From a checkpoint of a small mixture-of-experts model trained on Wikipedia: vocabulary 8834.
Below are experts of layer 6 (counted from 0) of a mixture-of-experts language model. Rows are named router (the router's row for the expert), down (a neuron's output weights, with its number) and show model dimensions 0-255. Each number is 50 + 15 x the weight over its row's rms, rounded and kept within 0 to 99.
Before each expert's rows: a language model's description of what the expert responds to. This comes from a sample of Wikipedia text that the model never trained on.

# expert 9
Description: Infobox punctuation and ages. Punctuation and fillers in infoboxes and tables: "(age" after birth dates, semicolons, pipes, score dashes, coordinate digits, "He was", "as a".
router:29 55 56 33 35 65 38 53 45 71 65 58 12 47 81 47 36 48 49 85 60 62 48 60 44 68 64 43 41 83 55 56 23 74 27 50 59 35 38 54 36 44 29 53 58 47 36 34 44 43 35 51 44 61 70 42 35 17 60 67 55 55 58 65 53 39 54 41 44 55 38 72 61 46 39 46 50 62 53 57 39 66 67 52 57 46 44 64 36 69 46 22 21 68 79 76 47 48 39 56 35 64 38 54 56 40 48 34 34 45 21 53 50 37 31 72 32 41 28 26 35 38 47 50 36 47 53 56 64 46 70 39 36 41 45 50 46 39 58 19 52 45 18 43 45 64 75 66 50 68 59 54 48 67 51 56 40 20 43 48 53 49 50 67 63 61 41 63 59 50 71 54 75 23 48 55 51 57 61 38 58 58 19 21 29 50 60 69 38 49 21 25 26 49 40 51 68 43 67 19 50 49 85 50 49 75 55 51 32 64 38 68 34 80 26 35 33 61 82 32 60 14 58 44 77 57 37 48 52 56 62 42 45 40 50 50 64 52 48 70 49 56 67 80 46 23 67 44 44 45 49 57 82 81 66 78
down2:36 43 53 56 45 49 48 71 48 51 67 58 53 23 57 65 50 48 51 69 52 69 18 22 58 46 26 40 34 35 60 52 66 48 40 64 41 29 56 80 50 63 09 72 61 22 33 48 15 81 52 28 38 46 43 66 77 52 34 46 41 48 41 65 39 53 38 35 29 52 67 52 42 58 59 63 63 42 40 58 62 66 31 55 36 57 43 35 42 50 37 69 61 37 47 50 50 40 43 41 61 39 41 69 28 68 59 45 43 60 47 44 55 31 57 54 43 36 60 58 40 40 62 43 55 58 46 48 32 46 46 60 38 41 57 36 64 41 54 34 25 99 55 30 36 68 64 46 60 49 34 72 44 61 45 52 37 54 56 58 32 48 47 49 32 55 61 47 59 39 50 59 40 65 47 29 16 23 56 64 42 39 48 26 58 36 54 36 41 47 71 47 58 64 83 84 26 37 35 36 39 27 35 67 54 21 18 52 32 50 36 63 38 56 72 00 24 37 68 68 41 48 48 51 30 39 43 00 55 39 39 53 29 64 49 64 45 48 42 42 43 45 37 49 35 25 42 46 30 38 75 26 58 37 85 45
down3:48 40 73 82 65 48 46 69 48 69 64 38 51 37 58 56 64 29 40 68 49 51 33 76 42 71 26 51 39 63 41 76 58 65 45 60 65 63 47 37 40 35 29 68 61 38 25 51 53 44 41 61 52 48 41 58 80 55 56 47 49 47 55 21 29 49 53 46 32 56 39 33 31 45 56 29 49 56 21 52 42 38 66 43 35 84 40 40 52 54 73 54 32 78 37 29 66 57 35 41 45 49 33 52 39 53 74 59 41 41 42 47 32 74 17 55 26 77 74 56 54 55 46 50 72 58 46 44 65 46 58 50 45 44 24 55 33 54 41 29 60 33 48 39 27 61 43 29 37 81 77 59 78 57 64 53 50 45 55 74 54 46 75 60 99 27 47 27 41 56 62 19 49 34 57 40 53 66 61 76 71 53 47 60 43 33 71 48 47 42 70 57 64 28 41 40 22 57 19 83 26 57 54 55 39 64 32 47 50 46 35 72 24 62 48 54 66 62 52 26 34 57 37 34 74 30 31 44 52 44 37 30 39 52 58 69 50 49 36 60 49 47 31 45 48 46 54 65 32 21 40 52 34 32 49 13
down4:55 54 41 42 52 41 45 42 64 62 62 58 78 41 45 70 58 56 38 62 57 26 60 75 52 48 31 57 63 25 24 44 47 48 53 38 65 61 76 31 47 49 51 31 47 58 45 74 40 29 21 24 33 65 33 56 73 71 23 48 53 62 49 31 22 66 52 54 51 47 51 67 44 31 58 46 65 54 31 57 46 46 59 34 56 64 75 59 60 26 58 63 77 66 45 22 39 39 70 62 57 46 42 31 40 52 43 76 33 32 60 60 40 56 46 28 73 41 54 43 29 34 87 26 25 65 62 57 29 67 45 81 39 73 54 59 66 51 41 66 58 22 35 70 31 38 00 25 40 56 53 50 53 62 62 57 52 76 35 51 57 35 41 34 72 47 45 36 59 56 45 60 50 41 55 49 69 31 54 53 59 47 30 53 67 47 62 47 54 36 61 64 42 61 45 36 31 47 16 78 38 57 61 52 51 39 57 53 28 42 51 62 41 75 72 59 46 52 52 51 17 49 41 75 36 28 20 43 78 45 72 74 57 43 81 37 54 60 36 67 23 69 20 67 36 65 62 45 67 50 37 48 57 42 40 44
down5:42 50 33 37 51 52 41 41 53 71 57 81 52 42 30 41 49 49 27 59 52 33 67 44 42 76 30 34 56 54 57 49 25 27 62 52 35 39 34 42 49 77 65 48 35 81 34 52 48 62 77 61 29 64 48 77 55 30 39 64 42 45 65 36 71 60 51 52 66 33 33 51 45 27 50 62 80 47 52 41 59 72 66 60 72 37 69 46 56 63 76 58 43 33 53 65 69 39 30 57 48 74 53 37 54 25 44 65 42 57 61 65 82 57 56 50 50 82 58 27 54 78 50 59 27 46 28 61 49 49 24 49 45 29 40 72 64 55 58 48 27 13 26 62 50 54 59 25 63 39 47 53 62 29 52 76 66 37 31 60 47 43 46 58 42 41 65 47 66 61 66 28 67 73 28 17 69 29 33 50 32 63 23 57 77 46 45 36 40 55 69 57 30 59 55 55 80 43 42 66 43 53 79 43 51 62 48 38 17 69 84 61 35 35 74 55 26 50 78 41 49 59 36 51 37 74 51 45 48 53 60 39 31 49 54 45 65 40 35 49 54 39 42 66 38 63 63 41 43 20 49 48 24 65 24 62
down6:51 49 50 29 29 64 67 63 41 40 39 28 35 75 60 25 39 59 32 57 76 45 72 57 61 31 45 51 54 27 39 42 38 85 42 39 51 55 76 49 40 51 73 68 60 49 42 36 50 35 53 24 50 42 58 39 45 54 52 56 47 40 49 18 63 54 44 21 72 51 47 31 46 56 51 59 62 63 45 60 60 32 54 11 71 20 24 26 47 45 65 60 50 61 59 44 45 29 38 48 86 51 70 38 61 49 52 62 58 51 46 52 41 67 45 22 40 43 54 65 48 22 28 38 35 58 38 50 60 47 51 62 78 48 70 60 37 19 37 49 81 60 37 82 59 58 68 41 41 39 43 58 34 42 65 85 62 38 50 37 37 50 53 70 67 24 60 51 56 54 73 51 56 42 38 44 72 46 57 25 56 37 29 61 55 37 78 55 42 47 30 26 40 32 53 66 32 19 51 29 18 20 75 41 60 46 43 52 54 60 43 67 76 38 32 57 56 41 62 20 46 83 76 54 43 55 60 42 49 45 61 33 55 21 55 52 24 43 33 39 33 70 51 65 50 44 57 38 62 51 65 44 58 15 83 51
down7:61 43 43 62 59 50 88 52 58 55 30 34 44 76 47 52 51 40 28 49 67 73 72 64 47 60 33 63 44 48 56 46 27 58 41 32 39 45 78 61 56 56 56 33 78 54 52 28 47 61 51 64 54 44 52 69 57 14 44 52 46 56 53 72 55 57 68 41 52 66 46 42 40 50 42 39 27 57 45 36 52 51 47 34 59 70 30 36 74 55 52 96 61 17 63 65 66 38 59 81 50 40 40 53 63 67 47 61 41 26 43 56 40 66 34 45 42 60 49 43 59 48 60 54 64 56 66 55 40 64 49 33 25 44 52 41 55 15 40 44 74 27 35 67 43 48 57 39 63 30 32 76 41 50 66 13 52 57 62 82 53 39 53 52 33 52 33 45 23 47 36 34 44 31 53 50 59 58 42 61 42 46 57 46 43 27 36 47 67 43 07 44 28 49 53 43 60 43 41 43 35 34 64 16 65 84 70 49 41 19 40 41 47 70 61 82 36 55 54 58 51 32 35 24 67 45 26 51 58 42 54 62 42 55 88 69 68 53 34 53 83 52 71 42 29 39 73 42 44 41 39 11 40 27 31 67
down8:56 74 41 47 41 51 46 56 32 54 22 47 31 37 27 50 38 57 39 74 51 34 51 51 61 53 38 36 71 24 52 73 61 78 40 37 50 70 43 44 27 32 43 47 42 42 39 55 48 68 52 37 60 46 54 34 72 58 45 31 73 39 75 26 53 75 55 49 57 74 63 43 54 52 73 37 69 38 71 25 51 52 60 51 53 44 53 47 72 31 52 34 44 59 52 41 62 32 65 27 44 62 44 44 58 62 38 72 52 46 53 67 72 56 51 59 46 89 44 41 48 57 77 54 36 65 62 46 42 77 40 68 59 62 39 57 31 46 63 42 55 99 54 65 42 51 31 24 40 56 57 44 75 45 64 68 55 31 37 38 54 53 29 49 66 39 38 22 35 50 43 24 56 44 53 70 58 59 61 65 64 22 51 37 61 21 43 52 55 47 48 62 78 74 29 34 31 13 17 40 41 59 40 46 34 65 42 48 66 62 78 61 45 41 56 70 67 39 41 31 60 57 47 57 32 29 84 20 61 49 63 50 47 68 90 48 44 48 12 50 59 58 44 60 55 68 31 66 64 51 42 36 54 68 63 21
down9:47 39 94 51 49 46 36 47 46 26 55 57 50 51 57 39 41 55 59 82 57 66 27 45 75 65 70 74 46 46 48 27 69 32 30 37 56 52 58 58 20 72 29 39 31 57 38 42 32 51 49 49 66 70 38 53 46 65 14 63 79 52 49 30 58 38 35 81 68 52 32 50 39 43 43 31 99 56 63 45 81 36 22 46 40 51 58 60 57 38 64 58 52 46 54 51 49 52 54 49 44 72 57 72 47 53 16 48 53 30 53 54 38 45 60 37 66 31 39 41 33 37 47 31 41 59 48 59 34 59 58 52 29 30 41 46 39 61 51 86 65 57 47 41 58 61 51 64 43 28 51 51 43 35 57 58 70 47 47 32 45 34 70 55 50 43 39 60 41 40 50 36 78 51 38 51 68 55 46 30 62 55 38 30 36 48 59 42 69 44 47 25 69 51 40 92 51 61 29 60 54 66 49 48 29 53 70 63 59 46 30 47 48 48 64 41 65 42 57 63 39 29 52 56 47 46 49 36 57 29 36 77 55 51 42 69 45 15 16 42 33 30 38 79 66 45 14 63 16 75 53 33 06 51 62 54
down10:55 36 34 44 52 66 46 31 35 47 45 26 61 56 67 41 71 55 28 56 65 69 36 65 70 25 52 58 40 53 30 43 14 32 37 58 69 72 25 64 68 51 37 45 53 67 34 38 53 52 33 48 57 29 60 36 37 64 68 52 42 44 29 43 38 46 50 55 55 32 48 86 81 26 41 70 67 51 27 79 24 51 59 23 69 38 36 23 56 38 50 28 51 53 53 73 48 77 51 51 62 62 81 44 50 56 95 42 66 67 39 68 54 35 26 33 61 65 45 36 78 41 27 56 70 81 38 99 60 55 45 60 58 27 31 57 47 60 34 35 65 51 34 53 48 62 52 60 63 57 37 24 58 53 53 42 36 56 68 57 63 42 30 34 44 65 41 49 27 40 69 18 30 57 52 49 51 51 70 55 64 60 50 49 39 71 55 46 36 34 48 54 34 59 38 53 54 80 51 46 67 44 39 82 68 66 65 54 34 71 46 40 30 48 38 44 33 55 33 28 68 71 54 59 34 24 53 48 35 46 36 55 53 33 76 28 41 77 64 42 47 36 48 60 46 45 55 50 49 55 38 39 70 39 56 44
down11:37 58 53 40 59 21 73 56 53 37 49 38 47 52 60 44 45 71 69 64 48 50 71 35 36 64 56 66 77 38 51 67 45 34 71 50 46 72 74 50 51 36 42 56 20 52 46 56 37 58 47 50 48 56 71 30 77 29 39 64 54 50 58 14 54 34 91 37 52 64 56 62 73 48 46 71 48 70 47 28 45 65 48 46 40 33 43 38 50 57 53 33 64 38 41 27 58 45 69 36 48 57 74 31 50 52 58 61 57 57 30 55 30 51 40 58 70 46 50 60 79 45 45 35 54 44 30 77 48 51 35 47 57 41 71 35 24 60 31 78 60 48 23 75 74 43 50 37 34 28 47 63 43 42 78 76 26 45 65 53 81 79 42 49 53 49 46 13 30 54 68 48 49 48 36 56 48 61 48 24 45 54 70 43 28 71 61 67 59 50 75 44 66 51 46 40 47 45 70 35 19 60 46 61 58 62 20 58 25 55 41 49 56 40 62 72 69 55 80 28 56 55 46 36 51 39 58 39 43 31 44 36 66 60 73 46 36 69 47 42 35 71 35 62 44 60 52 79 62 75 08 43 77 60 41 14
down12:60 32 62 83 89 57 38 40 58 68 41 53 30 47 55 46 53 51 43 32 52 34 43 47 41 61 44 35 42 44 51 69 52 33 67 58 26 50 48 23 57 34 46 47 65 64 60 43 62 52 60 56 55 51 43 27 39 46 49 52 54 63 35 58 38 36 25 68 63 44 38 33 29 75 83 53 44 45 59 63 44 71 41 63 76 42 47 60 43 44 46 54 61 40 79 73 39 30 71 40 52 59 35 89 52 51 78 58 61 39 43 36 48 49 67 45 73 62 52 50 40 46 58 42 39 67 63 36 51 30 43 33 48 49 42 78 46 69 42 59 51 58 30 25 19 30 26 59 54 25 47 30 57 50 32 56 40 60 31 39 51 57 55 60 37 35 80 53 37 62 51 47 50 55 42 33 62 53 30 55 91 42 58 55 20 45 47 62 61 64 75 50 55 65 46 49 35 50 34 50 69 73 60 64 58 53 71 64 28 43 48 43 21 59 51 60 65 53 08 42 46 23 35 92 70 63 37 09 79 47 64 46 35 44 24 84 56 26 54 73 50 67 62 60 65 53 50 35 51 48 40 89 28 31 53 44
down13:40 65 66 42 51 64 49 65 27 42 22 56 54 52 60 56 31 49 83 23 54 50 44 51 48 34 65 33 47 60 45 79 55 50 62 49 53 37 76 69 41 60 50 47 48 39 47 49 53 33 57 21 13 77 85 51 56 43 70 40 39 51 67 57 21 67 57 73 65 53 24 53 62 49 56 27 64 40 56 53 77 45 74 71 51 49 57 48 67 53 53 41 46 54 51 44 68 50 44 48 50 43 59 95 25 76 62 38 59 69 50 40 49 30 39 60 55 44 61 16 30 36 54 28 19 60 68 75 25 57 56 45 52 36 62 46 84 32 60 19 56 77 35 37 13 48 44 61 67 21 36 53 30 54 47 79 73 53 28 58 64 27 41 41 53 59 26 56 42 54 44 61 76 50 63 34 65 56 43 50 46 37 52 40 69 67 38 26 40 57 43 43 58 42 11 66 64 48 42 64 54 32 39 57 77 26 39 44 52 53 29 62 42 34 67 59 59 39 53 47 70 42 49 32 36 64 65 46 43 64 46 37 62 62 39 31 49 53 47 72 77 48 45 19 58 48 67 53 43 53 48 38 55 37 65 85
down14:21 89 71 58 62 59 38 44 47 46 59 38 61 42 26 34 57 60 40 36 55 47 68 31 34 57 58 47 60 56 56 53 76 77 47 64 40 59 55 33 43 47 29 46 68 41 19 63 77 32 55 74 43 32 63 75 59 42 68 47 26 31 75 47 60 53 75 58 43 32 48 66 51 60 52 37 36 65 32 25 71 46 56 40 36 58 49 45 36 45 36 56 53 51 40 51 70 39 23 34 51 60 46 64 64 30 58 62 31 52 34 54 53 46 54 43 39 42 38 46 63 43 21 51 57 64 51 33 31 40 54 59 64 36 43 65 44 78 27 67 63 08 52 69 21 17 58 46 43 23 37 49 43 61 47 81 48 70 53 49 45 45 38 45 79 30 37 31 15 63 50 80 64 32 64 43 55 42 66 50 78 73 56 85 63 45 83 37 37 13 69 45 35 65 40 30 60 71 69 73 49 60 60 58 47 46 39 24 47 50 39 60 32 52 27 61 50 41 49 27 54 42 46 42 30 60 51 66 47 59 55 45 80 56 58 39 32 59 62 49 50 51 22 50 40 35 34 78 42 38 52 44 68 77 44 39
down15:51 44 33 55 47 38 63 30 41 32 22 54 42 43 42 18 64 48 57 56 31 32 86 42 27 48 72 74 59 42 63 40 37 44 72 61 60 64 41 63 47 45 42 62 25 56 28 68 21 63 39 50 32 47 30 53 55 66 26 22 73 40 44 60 47 53 34 78 44 48 37 34 62 40 57 30 49 28 59 40 44 30 45 66 69 31 52 78 21 50 53 43 58 70 51 61 52 58 51 40 47 72 42 35 50 27 47 70 73 41 59 27 53 43 30 62 71 27 59 43 34 76 41 48 41 49 62 50 49 66 50 53 47 58 48 54 74 60 60 56 40 68 39 49 62 38 47 48 41 24 42 49 31 40 57 53 53 35 63 48 40 70 64 46 32 47 79 35 55 61 62 43 34 21 33 31 35 54 61 48 62 42 49 25 46 60 59 72 50 51 54 43 65 43 59 70 48 30 48 52 77 73 20 44 38 45 56 42 23 64 80 31 34 35 32 51 44 26 55 91 91 77 45 53 59 61 66 47 58 58 41 45 59 83 67 60 44 74 31 49 50 38 72 28 52 75 56 45 72 34 04 71 51 53 51 62
down16:48 46 34 41 52 55 68 28 17 55 71 68 57 56 49 56 61 33 50 54 69 22 50 47 73 90 44 54 44 50 31 46 40 57 62 51 74 64 54 29 65 45 73 45 44 68 27 44 22 43 61 50 61 79 48 54 57 49 57 35 54 51 39 57 28 45 48 50 60 70 59 36 51 52 41 87 84 63 24 52 30 68 49 45 57 63 68 39 47 57 52 68 65 20 55 49 47 64 70 53 57 39 51 70 24 58 29 49 46 31 63 37 50 40 54 23 67 45 46 55 62 68 34 51 62 49 41 61 42 39 55 27 39 65 66 68 27 55 48 51 49 54 16 47 71 53 53 57 56 29 58 47 57 48 48 61 54 33 53 71 54 23 66 36 49 40 25 48 58 57 41 59 53 30 73 53 77 59 52 62 32 49 53 30 40 53 63 42 87 70 36 26 42 73 50 09 51 53 67 70 56 48 48 82 68 55 60 53 40 56 50 51 38 50 61 58 22 75 59 48 35 48 21 88 62 51 51 32 74 57 84 83 65 58 77 73 67 73 37 51 53 47 76 60 59 62 33 43 27 49 16 61 61 59 58 61
down17:34 46 69 23 47 63 49 31 44 85 42 26 46 06 35 62 38 60 62 28 60 45 48 53 33 62 28 42 41 51 47 39 31 38 55 48 48 43 72 58 73 50 55 41 73 92 32 30 50 51 36 41 42 40 50 43 54 61 58 48 65 34 47 45 63 75 61 58 39 39 52 65 56 60 41 43 79 65 59 48 32 38 43 39 24 34 49 53 51 36 35 47 18 86 50 50 50 42 70 52 67 64 94 86 52 41 53 30 60 75 34 31 48 69 50 60 52 47 46 56 32 49 54 52 60 36 64 55 57 50 52 52 13 63 43 68 76 61 52 51 36 47 36 63 53 52 58 48 43 62 62 46 35 66 58 39 30 15 45 49 46 77 34 36 51 57 38 40 66 49 24 41 61 59 42 64 43 38 71 40 47 38 52 51 46 32 39 54 48 29 67 43 36 38 58 25 50 31 26 33 57 58 41 55 74 84 35 57 50 78 48 63 46 32 26 59 61 21 84 52 30 53 65 70 41 72 72 51 41 43 53 41 27 35 31 79 80 52 56 53 25 25 38 38 68 54 62 23 54 69 44 38 50 59 67 35
down18:43 34 70 37 41 29 52 43 35 50 23 63 36 46 55 56 46 63 69 54 20 62 34 51 76 55 49 70 48 51 62 45 93 25 57 55 54 72 35 32 67 45 51 26 80 40 58 45 55 37 63 52 42 63 42 49 63 60 78 58 47 49 80 83 58 51 32 30 42 55 66 66 54 74 25 21 48 45 78 55 43 34 50 46 35 42 46 62 84 39 53 22 17 47 49 58 49 70 35 46 44 71 73 39 75 42 47 37 62 55 55 59 76 22 61 58 68 60 59 60 53 54 41 64 57 45 35 40 65 50 67 35 58 62 63 59 35 41 35 38 50 67 69 57 37 48 76 62 41 75 40 42 86 59 39 46 35 42 58 38 25 59 53 60 41 59 45 55 41 54 53 20 69 48 77 52 51 36 59 54 88 44 45 75 25 64 43 38 43 54 28 54 54 39 48 80 60 30 55 33 65 55 25 66 21 48 41 47 63 44 36 41 69 40 40 50 41 49 45 58 61 30 72 42 47 42 51 69 20 56 37 51 43 30 56 56 54 65 79 25 44 18 81 41 41 84 52 57 66 47 51 35 53 48 72 57
down19:41 77 43 59 64 67 49 40 22 38 43 58 50 33 65 24 53 23 69 68 34 60 32 35 57 36 72 14 57 53 78 46 53 62 62 62 46 36 79 31 44 66 47 51 38 34 17 30 50 61 48 55 54 59 56 44 29 27 51 54 49 57 75 69 41 52 59 44 16 74 60 48 46 29 28 51 27 41 56 36 43 62 46 15 24 35 48 49 52 46 48 44 19 45 45 60 56 37 70 54 19 42 51 44 50 26 44 69 47 40 28 40 59 53 50 56 44 73 66 58 36 32 54 55 39 51 50 40 60 41 49 43 27 35 63 22 15 50 50 38 52 99 49 51 42 65 50 54 51 55 57 69 56 53 57 38 62 44 44 81 53 68 49 64 53 37 47 68 46 52 62 58 49 62 48 59 67 47 51 85 17 41 51 45 45 41 32 50 67 60 36 39 66 35 60 14 71 62 51 38 45 53 37 54 69 26 36 62 54 38 47 34 36 52 69 65 45 46 36 60 35 54 42 36 45 50 53 46 62 44 09 45 45 43 32 62 67 33 36 46 26 97 17 56 63 36 67 74 47 42 61 68 41 54 58 45
down20:75 42 36 52 60 34 50 33 19 30 43 48 33 71 38 31 30 33 51 62 77 62 39 34 71 26 65 40 38 62 37 48 60 26 46 22 52 52 67 44 37 45 56 39 45 58 43 25 62 64 12 55 24 42 50 54 50 72 32 61 40 15 67 55 40 34 49 69 69 64 35 50 34 47 55 53 69 40 50 54 46 57 42 56 46 47 53 74 57 77 30 61 48 47 22 55 40 57 52 60 40 47 56 18 53 59 49 39 43 49 48 85 58 59 56 65 51 38 65 34 29 16 46 46 40 57 64 45 67 46 56 37 41 43 53 39 44 51 65 54 40 99 54 51 40 67 13 73 38 47 66 42 46 38 32 48 61 32 49 67 68 58 56 71 31 35 52 34 40 66 21 39 56 93 08 57 80 37 38 47 54 32 38 50 34 63 50 55 69 49 57 62 69 02 24 51 61 70 42 33 66 61 64 56 25 39 29 72 80 58 48 61 51 50 47 43 41 54 53 55 28 42 54 62 46 27 60 30 33 22 41 44 52 37 63 47 49 48 58 33 61 49 63 46 52 31 55 41 47 69 61 46 57 46 48 39
down21:35 53 37 66 43 58 43 36 32 53 58 36 31 45 75 29 48 67 59 56 52 58 53 54 37 60 38 57 50 48 59 46 63 57 66 48 53 73 69 46 64 43 58 68 55 48 62 41 34 51 36 82 43 28 58 59 56 59 38 54 46 43 44 69 67 29 42 10 34 46 51 59 40 61 35 59 28 33 40 49 54 57 64 51 39 22 45 09 80 44 44 51 33 48 46 66 35 49 42 53 40 50 37 47 31 20 71 33 49 58 34 33 60 53 63 63 32 34 61 37 37 48 44 63 59 60 39 63 71 71 79 38 34 67 82 57 29 63 63 42 53 73 45 75 69 61 56 29 26 45 44 55 50 23 53 52 38 47 67 51 85 37 70 74 29 56 63 53 73 56 65 32 53 75 66 40 72 51 39 27 33 72 27 41 24 55 34 60 33 30 52 44 19 43 47 49 59 71 62 08 40 46 52 22 46 20 27 37 50 30 43 57 48 47 27 49 52 36 43 41 52 81 50 42 43 41 62 51 52 67 50 62 33 29 65 48 52 75 64 53 64 66 55 60 55 45 73 33 60 89 44 26 83 53 57 80
down22:66 71 61 29 42 22 82 73 71 69 60 55 21 35 55 58 44 65 43 47 49 48 22 27 50 75 33 44 61 79 32 53 53 43 86 58 35 40 31 48 75 27 40 75 48 60 58 34 66 40 63 34 58 16 40 55 46 83 78 39 59 46 30 35 54 52 53 75 62 51 43 43 53 59 53 53 53 68 46 40 44 71 49 73 30 58 62 48 42 47 79 63 39 39 73 18 13 74 37 51 56 46 40 44 62 75 37 78 31 74 47 32 49 68 27 29 65 27 39 50 58 30 62 44 60 55 62 58 68 56 72 54 31 74 44 41 33 58 51 42 70 20 61 46 58 56 63 63 41 65 40 45 46 38 50 67 16 61 64 61 26 20 27 37 48 80 42 18 56 17 47 32 42 37 42 57 63 68 42 42 58 47 59 58 55 43 40 43 57 26 46 79 47 34 42 53 52 47 31 44 54 40 45 52 52 49 56 49 49 37 32 39 32 59 73 40 42 46 35 68 58 67 42 52 57 24 48 34 69 42 50 61 36 39 25 34 60 47 52 46 75 34 66 30 61 39 54 57 61 45 51 46 70 47 62 66
down23:28 33 42 57 57 18 59 59 61 59 45 38 44 49 51 52 35 63 44 50 59 57 72 52 31 53 49 83 81 50 65 59 54 64 59 59 27 60 58 40 54 14 32 61 36 28 61 88 35 47 50 58 49 55 38 18 46 64 71 34 68 33 30 49 62 50 66 47 46 53 24 53 61 89 52 48 68 58 47 34 70 40 50 64 78 55 62 51 66 54 56 70 37 35 29 31 65 70 46 57 68 43 44 69 44 40 56 44 40 60 50 24 54 52 55 72 54 31 44 45 32 31 38 52 49 44 31 46 55 52 58 50 41 45 58 51 66 63 22 60 62 01 71 50 57 52 30 49 27 46 57 21 61 09 58 57 72 32 55 26 48 69 39 71 48 47 63 34 44 47 33 38 42 41 26 64 58 37 49 51 56 63 29 70 40 55 66 47 38 23 72 62 50 64 27 64 57 25 57 50 45 61 93 21 40 50 33 70 46 50 49 55 42 82 53 54 69 38 53 73 50 32 53 25 33 46 69 45 41 29 53 65 87 40 60 43 43 63 49 75 66 34 76 48 51 56 59 33 59 45 44 53 30 38 28 40
down24:54 73 76 40 81 70 35 52 54 47 37 58 67 53 34 61 40 46 20 82 64 27 55 49 34 53 30 34 37 46 38 56 69 45 61 32 82 54 66 45 60 43 47 75 54 52 61 55 43 40 44 73 53 37 68 53 29 64 45 45 65 59 43 33 63 44 41 36 82 56 23 87 43 54 36 58 44 58 52 78 20 35 61 30 62 63 47 60 45 49 66 38 42 66 51 32 35 25 66 67 54 50 47 71 66 60 58 46 80 48 61 35 51 34 35 60 53 51 51 51 37 66 57 46 48 56 64 40 50 39 71 70 47 46 60 46 45 59 46 56 47 58 42 44 44 30 32 45 69 29 39 60 70 68 31 65 59 28 39 51 67 46 77 38 70 62 64 35 45 34 37 40 85 35 28 49 25 77 59 24 53 43 25 45 41 37 58 53 69 55 37 66 60 56 42 59 45 59 41 23 56 50 68 63 50 27 28 57 43 37 79 50 39 52 69 54 73 32 31 46 51 39 68 50 65 76 44 91 65 27 51 77 26 07 55 29 50 56 45 76 36 56 23 61 48 56 60 51 42 27 51 20 37 48 71 35
down25:49 51 20 39 43 31 67 59 38 35 46 19 65 40 55 34 27 60 63 46 62 54 67 48 44 40 55 52 39 27 57 47 28 39 46 64 56 27 19 50 50 52 33 74 54 58 51 40 34 56 52 63 25 46 70 55 41 52 42 35 55 13 30 19 35 48 55 55 32 40 33 61 60 42 51 57 51 70 81 41 39 67 63 53 49 55 34 39 51 33 68 17 63 53 38 68 59 69 61 59 71 39 52 51 68 53 54 45 49 51 76 33 19 73 51 71 52 35 43 31 47 35 16 49 59 56 35 83 58 65 66 45 45 63 52 41 60 55 64 26 49 43 63 63 58 76 53 42 38 61 53 49 55 66 54 14 76 56 53 52 53 67 73 41 60 87 51 14 52 35 55 40 39 33 34 56 23 51 40 42 62 70 61 82 53 58 60 59 48 63 37 57 67 49 55 20 69 36 65 47 67 22 47 41 29 45 33 34 47 56 73 49 67 34 54 43 65 36 63 91 28 74 61 53 34 56 51 65 50 59 14 71 32 32 39 60 21 57 68 49 28 42 51 35 54 60 76 29 57 51 46 49 64 47 75 50
down26:60 41 41 46 39 83 26 33 41 47 51 57 81 28 49 27 47 79 70 50 47 45 38 34 61 32 24 37 67 84 53 60 78 56 36 59 47 17 49 43 71 56 16 89 42 36 58 75 16 46 41 34 44 50 43 41 27 13 48 47 49 37 29 59 48 75 50 50 34 50 71 37 52 56 65 55 53 28 79 54 33 52 56 62 58 33 35 42 26 32 55 52 24 53 53 50 55 44 30 63 44 38 61 20 43 72 22 50 33 51 33 32 61 57 55 50 38 64 73 47 39 82 41 40 51 42 32 53 63 40 59 31 33 57 64 46 48 40 60 19 49 66 55 65 28 73 49 69 45 74 57 74 61 65 17 45 61 43 60 56 42 47 60 68 69 47 52 48 43 40 60 35 42 46 60 67 40 25 53 49 30 71 43 61 54 54 32 66 56 39 62 57 45 58 65 35 49 51 46 18 55 53 56 59 40 59 51 72 52 50 77 45 68 55 38 41 64 56 84 53 71 54 52 81 46 52 47 40 65 38 78 38 64 87 63 47 63 59 45 51 75 29 40 49 29 23 81 40 46 44 50 46 49 43 56 54
down27:65 40 28 48 58 12 59 61 53 63 44 64 53 29 67 62 75 52 46 51 21 21 66 25 60 80 63 61 53 33 73 57 52 29 52 51 53 69 80 50 57 55 65 34 55 65 47 63 45 50 48 57 41 56 46 16 87 56 19 63 60 87 54 73 31 67 50 37 45 41 51 63 44 39 35 33 45 58 25 44 59 59 25 59 48 55 81 31 53 76 52 45 41 40 66 47 56 60 45 58 57 57 58 56 38 39 73 51 75 60 54 58 43 51 74 49 82 32 49 68 45 76 78 30 68 51 70 26 19 45 30 52 60 69 55 40 49 70 50 54 50 34 46 59 76 41 37 51 33 34 51 36 40 35 47 56 41 54 53 82 20 48 61 54 18 75 44 25 54 49 76 52 40 61 74 66 72 28 72 53 70 33 50 78 54 54 65 33 65 54 62 26 62 66 47 18 46 59 59 72 52 65 45 52 57 41 51 63 52 38 57 46 30 43 48 51 46 38 68 76 28 60 42 31 46 48 40 61 56 62 48 45 31 94 52 53 69 62 66 48 42 48 48 51 25 45 55 52 62 53 40 53 33 33 57 32
down28:57 57 35 63 54 65 42 44 53 50 51 67 61 45 46 73 52 65 43 61 41 64 29 52 44 38 41 69 30 47 46 56 46 22 36 58 53 46 37 34 58 60 46 40 61 62 64 27 86 63 70 31 50 51 40 58 59 26 24 42 64 59 48 27 32 52 75 65 64 17 68 59 41 31 70 50 54 36 46 67 26 48 67 64 67 82 54 50 39 41 40 65 60 35 56 39 76 26 53 34 18 23 48 47 54 76 38 72 61 56 41 69 26 70 57 67 44 62 64 46 41 61 50 42 73 53 37 53 59 44 34 85 78 29 39 45 49 54 36 55 60 38 43 66 32 38 60 54 67 38 30 44 33 52 68 46 31 42 36 40 41 35 35 60 59 28 49 28 42 36 37 59 20 63 55 45 31 31 11 65 71 41 69 54 70 67 53 48 07 41 27 52 22 26 57 52 53 56 28 66 62 92 79 46 41 39 76 25 60 44 24 55 40 52 44 38 44 63 60 40 56 33 28 48 49 60 48 36 48 52 31 59 22 31 38 60 69 57 42 43 44 66 53 31 47 53 48 79 65 46 39 51 47 40 29 32